python train.py --hidden_size=160 --d_expert=32 --moe_layers=[0, 1, 2, 3, 4, 5, 6, 7] --routed_scale=1.0 --balance_loss=0.000241 --norm_eps=1e-05 --optimizer="adamw" --batch_tokens=65536
Below are experts of layer 3 (counted from 0) of a mixture-of-experts language model. Rows are named router (the router's row for the expert), gate (a neuron's input weights, with its number), up (a neuron's input weights, with its number), down (a neuron's output weights, with its number) and show model dimensions 0-79. Each number is 500 + 50 x the weight over its row's rms, rounded and kept within 0 to 999. Numbers have three digits each.
Before each expert's rows: a language model's description of what the expert responds to; "gets" lists some tokens that make up at least twice as much of what it gets as of all text. This comes from a sample of Wikipedia text that the model never trained on. Tokens count by the router's weight.

# expert 36
It responds to: Bytes of Japanese, Chinese, Cyrillic and Arabic script plus single digits in long numbers, ISBNs, timings and coordinates.
gets: "2", "1", "4", "3", "6", " I"
router:434519507381504500434467521495515555453470601582459483558543603585603409496493477457428450588391549435494513524542517526532522520504411519414473473485471608535485465410436496483433574468545536442441498542479485551516483429580452421504493492
gate5:607473542482563588509583580411536449442403545536551520506423484473455444565497468392511443496442600540507443484432441522544491486456550423533485504500543437470433511598459434403464422460438519488524488474471440489526553593475495498448492499
up5:418541472591346487554460486496442445572544566485450489496453512558497553457492460542480518479550425519469489501502484447395493540547507604504464551461492565521455517527478458596587503597514500513476550520553539517486442445534500536538490526
down5:428592564529577505544460554539488478476465580479469569439419475437576452477531526568521428528512501459534433447511451480460496515502557436547419525506422418411462458458527520512429482543503505432535484590524419554419512460433498586536504472
gate6:485538561447490444548509511511544413466468519570509414478462538421518473421471462442499349545472494561562489558542462493455530580455399425533494475559552543540581429551521524489467555552483485529405559454456507523476504538503461486503495503
up6:425489497456570439588439507510530499518435468546528488504482495482530532509540483432496423469422468593513444452480519540425594531541499515517488563544579532558514417490532488588536555596508461554426471546561465520437495532531516450556517482
down6:430489415525459404525497526598538480485529483533471541412488428521468410498596503609584531375503436541446399539455443521533570538519557492532496479497528485453535336427484459472443520517465407511473469626541440591483493408528541530454509464
gate7:395503558484455530588506529483598520543574412568530452548465485453464497530518421519479466480455531573504595535473472581593527542601511456439569490553520477500437504473493467465488590382535450460524443497511443462439560472477505525534427570
up7:512478532494514467437417472482492497421446496454458503448503574560628551494461538532490515522471470407507541586425506477415549483432492520555470482450520432567521469594516545538462470548399526504492552426473523489533423563543495478478557467
down7:477454506469455638509535495479450566555502489474538472497476477498476539485551448542595478487466453540563506513379515424552532491504494595514595422487515543415517521516468456434521553455560626371538488569476510501408439575484463485537510556
gate8:514517476496523522561536524447527475513486573405525487499465536526420467486491486507496558491533497448455496478485464428528588468471547478570470449525444460497428452577460478454485492461558518509554531479465414530496584559533405506456463507
up8:537507472507554513516438461437552514508458518474530492456458550528443508479471498519448607440525585545404553407482442493498605539458496473491508541549487541452512425492438520420538558469594467542443524480556418526565590437538474473483431455
down8:435493541478386367556596589428537506510549406415534526568541485499562589502433515530432480422511635505392521456482468468543560436481492499463536525538491518479522597606503505514523492509521437491493493484501463452571498507452488580522475537
gate9:470445441482476557555434441425620569420490526496538534507418542548433503373442502483449431493508400464494508524463433467458470508441491492492547478434433517492598556511460539496520547445467543488476488505554411440562415467533470541492544499
up9:554501585559496566455495637630527484529492491485475427552597481417517497525545510518498556469499544548488526479527535520534613567522481480433475463584570476494498497437534462459425447503526443471498435481444563545520486515462467470463476542
down9:579421416450550561558512462515541514531472438549545435446379500582449659525562526464556476539558474564511522522555489550506476523517485526472475438403507413472378571439495525391586419468509587456467497457457518381441524555435536499391549473
gate10:541423305539478457488509555509478546506494600450453544456515526507567409437573527569540474533505401494530572535524518453521469561451497428445479549536588476519452488521521551473498520558557422487433498442421456423508486528465485465442485477
up10:549506527583482563510523492620543496598537453556589543428404558397462495501468437531515492442446548476573411528524631489469473518534478503441476493557453471485534563525521408519517471490454474526464487530503412463483425470418551544511523505
down10:469406440565543439501463415505483479502558449576461551431639474561507513530571510397429448443460521449406507494566478486503454554505476552435523479449463441578471428474519566468432524439525537434461477498487588568491539538484517602465628503
gate11:544524437499491493527458550493438488472401484517446496484488492564421530459496553474423409503456520520485476576457546429550454522480464548555465485524556496569473419538471521354516444468530478597503474515473410534569553475453465489439465481
up11:486523505471471505468477527479587475586528496495555419454442558610482585507512533520548500460408582443395538561465553521561497411486420509554487524529603441555519492543504451495567409585381549541467505564538470423497487535402505491527491565
down11:453463487592530428465484604566509552471522506581510553495510572513414569609538476474577435460509477562343465593566418538468483516517441476530456529527532457512513572482422516420490473540464488393432481564546393512537519441501458550364447511
gate12:446574507517504375473447475536421608553558510550474422447588480430571435536455466452436503541547534541540481561597553483504515471549464415495501573421387527541528498487502503472493440425567483533409537444559550474518441513459420566543516549
up12:480539495385542414524483452537559568583534466458451476455541450420499454535446452363427496502463506494533537538619495449494463558492413452547547560443420540566563517417481505479488501420489451516429579484486552527558468512465393560526525484
down12:556514511435397477550484511515506563449556553502537418468487418517462556381518510524534505492510466494561493482503564476551459546548457506441433611593462492500565445438445572534464433527580506442514486548579552504488441446497469441489488492

# expert 6
It responds to: Concrete or topic nouns right after the or a, usually followed by of or was, such as album, song, church, statue.
gets: "ie", " work", " film", " album", " song", " book"
router:517508534563638471578627540519543535515407531598481478534500402475581508483561472508505557490493478426506519502536488457507578538574492431576522425510533497473489517475497479486477437506560424473461440493610440553382485575531483549561435435
gate5:501483462444541461583555534537441454491488517468471515513562430497483532524470527561522581429521578411493509501529468517603525442443458566520486496577464570515462450466516420558494506541513471522477558490534552498460584556467556493485386516
up5:524477518507546469495412466505484582504481529467480487517509408476457543545513594541484572517490574483476443474375542504548504552491435544466552441506454561495516459595419439528546510464471443460534542513560483537487518560571550491532467481
down5:482487531528419550538537519454599467437461588506472536425502586406453558535505511489483496469523591567460499566482553510543409595508447493452449540482439568489427514379517494489590443497510447516523521494435552596476604495534594458447524544
gate6:543433566487414546507518462350480513542463548452483493557462504496481559646492475483588475446590491395430576489564457506511549465478523508494490445439570459483457616545481518481554563522536445458519403500502504414505496443512516478557552428
up6:445447536423554483516465531528508591538399469530482511511488506500519538441471524511566433464496479469504535480547567587470462603541458424486497585602477446497478487560514449586479476581460466485446497506513457341524562481597444453548472470
down6:442492508539564538434505485549548479487503555418435485521430539508576498435421540514543453498528538476552507487533551514483448478516531567480489573565501497539576445471540542500564548452569468438417511458561515536456514497494603493537509518
gate7:537470490520518459503410504593547527549505493513526355563380557453491558546540474427566508447559441500421444478483448592467510536493561505531553460544468429417489429482464469399556546522531511427505522475568538525438447527446528548445418471
up7:473451456469573526506470525466479596502443540519515453495527598487476511490576501449580485474554515483435490536507455594442539531524511450563518454445570433583444495431517434445435491498538496528569552548460548507449434478479420520402518433
down7:462492439588508462534524504489501480521448456538449481479463554483494528530503479515505473547463487608572492525526450459510516573535631562453501505534496449495498575579383511539498544528541513447520590562417558525502499622567434588586512575
gate8:435505511482447593547532428571529395464523465499494514529498410402445487498546441467598514486541489518497459457508447504532561534497424506527482463623515475432402463448505383459483561501584528509519490564487494519428548472533457544481511445
up8:589491560513497394482501459444596540532473456530549485491510577462450574454602482492449542498545454523590486488408495527418445525479459513524446493558397466499576561578477592541548427490430525499479504522498500439465506464485498391420580500
down8:429515443586473521424453532550478491445486606489601452490476478467559478538466467468526421473527524430502490450519401563514479425533462513585521518532493503543444483491528500594512572509518493484458449538487468469495457436527491559454527525
gate9:440531425552496452530539506494433579421504443574538462460516501495528538531532492501506446591546479470514542514560476422549436483513345458533488557544415513483470502557541478496440454473492460542498456467447572550344490545409516546429459455
up9:492557492534601562493411455491473539450502506488522492469493460552525532385490517479470442550539535522539482469543471520437558512582440454514432353512502561552540524483521521518467550573531511545598445519402576493459517432527399504554553504
down9:561585523399531526525491482485510459503606380395455522512518507457560504524427548557530551443454491482495489539512519459546518495481491514474454501518468444468674436585498489445584453523479490431470409498550474544538452566421545528613510585
gate10:605427391522487562584564502524537436498462595428467528526478473476387494420483539560468510519451522572526452453470540460453570567523473505537457499520566447509465442578437540466553480418513433462464483507465400496510559515508459571519464547
up10:436476526446476531511500500471508470476519504535404509527386477542536381548417553492517461533633576516467576489553469550557412529533502496513501449461470461476553543438513464517464535501502538590502500568403540451493498530498552478500489383
down10:448484406416559495497521502551587443446582501598418517518463540534525440573496476425538522537434453544563536509399490546484501485433431531529536500496396470480532482431434560431492484482426466505558629439556491468504514516465504511518511455
gate11:574600431518466555524536549560515532423554528511445613505593529412368574466542489573501494534619534394424508519516577520497480535480527479525496436452616464487495442509482523507477362467537580513565506427482390421529457507418538449586496462
up11:529545466502470523490529479538565481459587537562520509503494469437467600501455420563480552487542547499436546493532542460484479563530470450576489495550574537463457340408478519491437397448558498472542508530518429442563486496535557462585507428
down11:484440444462546520492515504438531498453531517626464512490489458506461557493480516474552568481508503467520537433434467405562507507475369397474496497553526536462478548426520481513459420505534394577431534528470569565546521576514474465575520485
gate12:576453566562473426528460510536496507474496515517526571512469430465560555427536538500525511422533482576597543458405427467481505458499492447506495555528539502529528520417462566524429451559495497639456438420535475482446514500472520610510485525
up12:512453509541436405496449460566484507414469497576550585569464453528580598422531523498523508504452457475612497507420409445446520505441475511483505521565478532518484464535499586439442474507462426586473431475452537468514515562470478539465496426
down12:465521499479472493532477520398501469557450535427470475452541556465491423436499456583384527481498534574420409508461556452442559519468490517503414472457488494602544548460588446477475495501466533590519528464544557542466485545557553506434519467

# expert 55
It responds to: Single digits and number pieces in tables and lists, such as records 0–1, percentages, coordinates, plus dashes and dots marking empty cells.
gets: "0", "1", "2", " ", "3", "4"
router:547454508437513473411497477454564529502523471481550430444464528430526394529521529472507504443476505436488511458617520433498559511494491402424577500381531537408522469510566449467455481475486480480530621407459522577517522529583473540455520550
gate5:487490470566452458533503446502491492479529485498548499482505538581444534487498522547578589440437445523553478478459520444424475538479618486537617528578543586508500520625517453537535481601488475615532517498506484540502540473468610512505566545
up5:493479469497464550495497524480461479525435537545486524555437486506472531457509468484574490505508455501436454580450524551447476531448472597538465486498468402519452617404446519437570524438594484518514411514531501435477397554467482504402591385
down5:568566514536535396388490523519562456421443412550558544523507554480584486518374500576447505455500589443489531534506462492530540475530498515424535468583461467468524538501426519479553434498468508379563474601503415514498563458524498587513490557
gate6:567489443519514481498428531576482481500508507431430567543485532532501540534572490503487553410455472537496489429506538499480561437504528442494465535564477529459448597458535575617489453517560473507504479498547558463496499458415453552505471456
up6:407438477398463503474519531542472494410482478529537444502580517506531528533456452510491431519506554469539534546507450384485478547570453544516475584494512488608462500538460493407501540595446544562515515490485520572511525464601546507549448500
down6:465537447476580564591429541533535522533546492486452529545591456526527468479519580453525545513606500592532402377482556513448519510520491539570498501536542498449484498453615463507498455498600461526472501503541597465554521511486521508387427460
gate7:544548525491480557501487584498577582600532489485479521503566397515500462513511579528492497453485531492466440461465513513458496464551584463517594549480407386549391504574469529498523493491461490463493454442498436434444509534447549537487517468
up7:551569488465468519492484618488509496543524442505533526492505456443524500460588608517463534424516674469516456416471526483435503445601518453546469547460387485441444438491432538482459446550514566492503542376450516535468544495546528539498490432
down7:461550547527600551527457442573429458463477535466497570536513457465439496523468515458559557488496437539562517506446451500447511511530485542495511558520459474476543460483604459525577492481545556418499500440516546478553545458492574525593545522
gate8:562530460474545515493524492463470492565453461490565428519646405490466530503407477430484560407543515534606497493454515492422533405472480512499557584476557466454336518502454514399528473540400506513482513454505543486481556519523525475459455411
up8:504526574508502553511505511591543504491499523553509657516457546538516551566614474537458380506473437474464504522504529513502381510480499486544446471516509514636440479492535524612506521476537556493565456545496505507527497548486549525577480549
down8:534442469420408435523544552544563429479503477456418550507551528459573546517635421443475420433587487493510522448523501471452488558476591554463466537587553497562457462523498560532638427479534552458543495490514512489521540545446614518446535615
gate9:556463491568580590562512519419516544463426473519584511483407447567477541483538483457466525484454472522538513567426518516483505354460471436531594415577487410506515520558589462416484579555519408506552539502527514565467488533585475479437533505
up9:407391513514461523497509479558522455435630551527479463517521550471498508430457499539518435518502471532484476488539528476465513540558540517504393445444498621469492580475377532626497428470568474518472474570473494361475473416493587471568513530
down9:472520557486515527541448598486438563471396524481542502458492518468513595479457596507606517460491505533527565567515425617399493506529551532546588454427457508554483534469554454505542478499486485567413413547472459564392529498535603579585512509
gate10:431388421482470458508497496486427460404462522509444438507515473571542482471460483522516527558521563487450347548525521602501512415459515548552468592505588466439463573475598487523458505547493494558445439459542587449490502480441552503494491511
up10:433491393511497421454498488451533498424460441469466342597616482560553534363511618498496542437564605478422495519474457547441572477653501512540470469490483485447563452522494483445484516570485522532426507421544522566480392481514471528499525488
down10:479428535643478423516508453542540456482503521643487490498543526525422397482555450495424551511532488515420453485513435517462502539579512463553512481450498467496411543453466488529503464513586521473407502560541608483562511529455491495448521475
gate11:529594507481504504532473474606408522623437580425492541383472547445484521578492546398484519560539512454554496510584543492465473526544491469485446507479628582477494522464529463517500401511636548495521523557580499526461569441464470490532534528
up11:581516516558509484473502568519447515411460588438442432478404498492418485505554501369461440428427450480426530529480583525444571410560431477412498589442529478489463590556559553467533515527569449488585549518521489578557462460405465381462526394
down11:469494545498551487601450504505562505534480408547595512466461555500579536512391597589487487484409511512532535513558474586518516567494455447405522462466508425461521491453517465514386510459503468444437429527517504543491556518525474508517521484
gate12:543546430523498434511463454501439420553588513462411601542567608466529567566511496392500517485463417515456462438528532487415447521514553537489582488527525490502401481552444545433498497477472509501579540511496452559480528519455456533459450414
up12:519529458521533468475428493467454521494552610467405483433604551417505530534492562426458476470461485455444498401536558451422477481546502459452583483494481502431532440607434504486486495532510504442596567491402629535498494539502475537477481478
down12:516457510471492453603480518464506470528399450479543481542516428474504570532392530534422396481529619457398467487451550448552492566524527483540509456521434500465477460408525574455499545580494599575462503522477412471606555576529541530498458523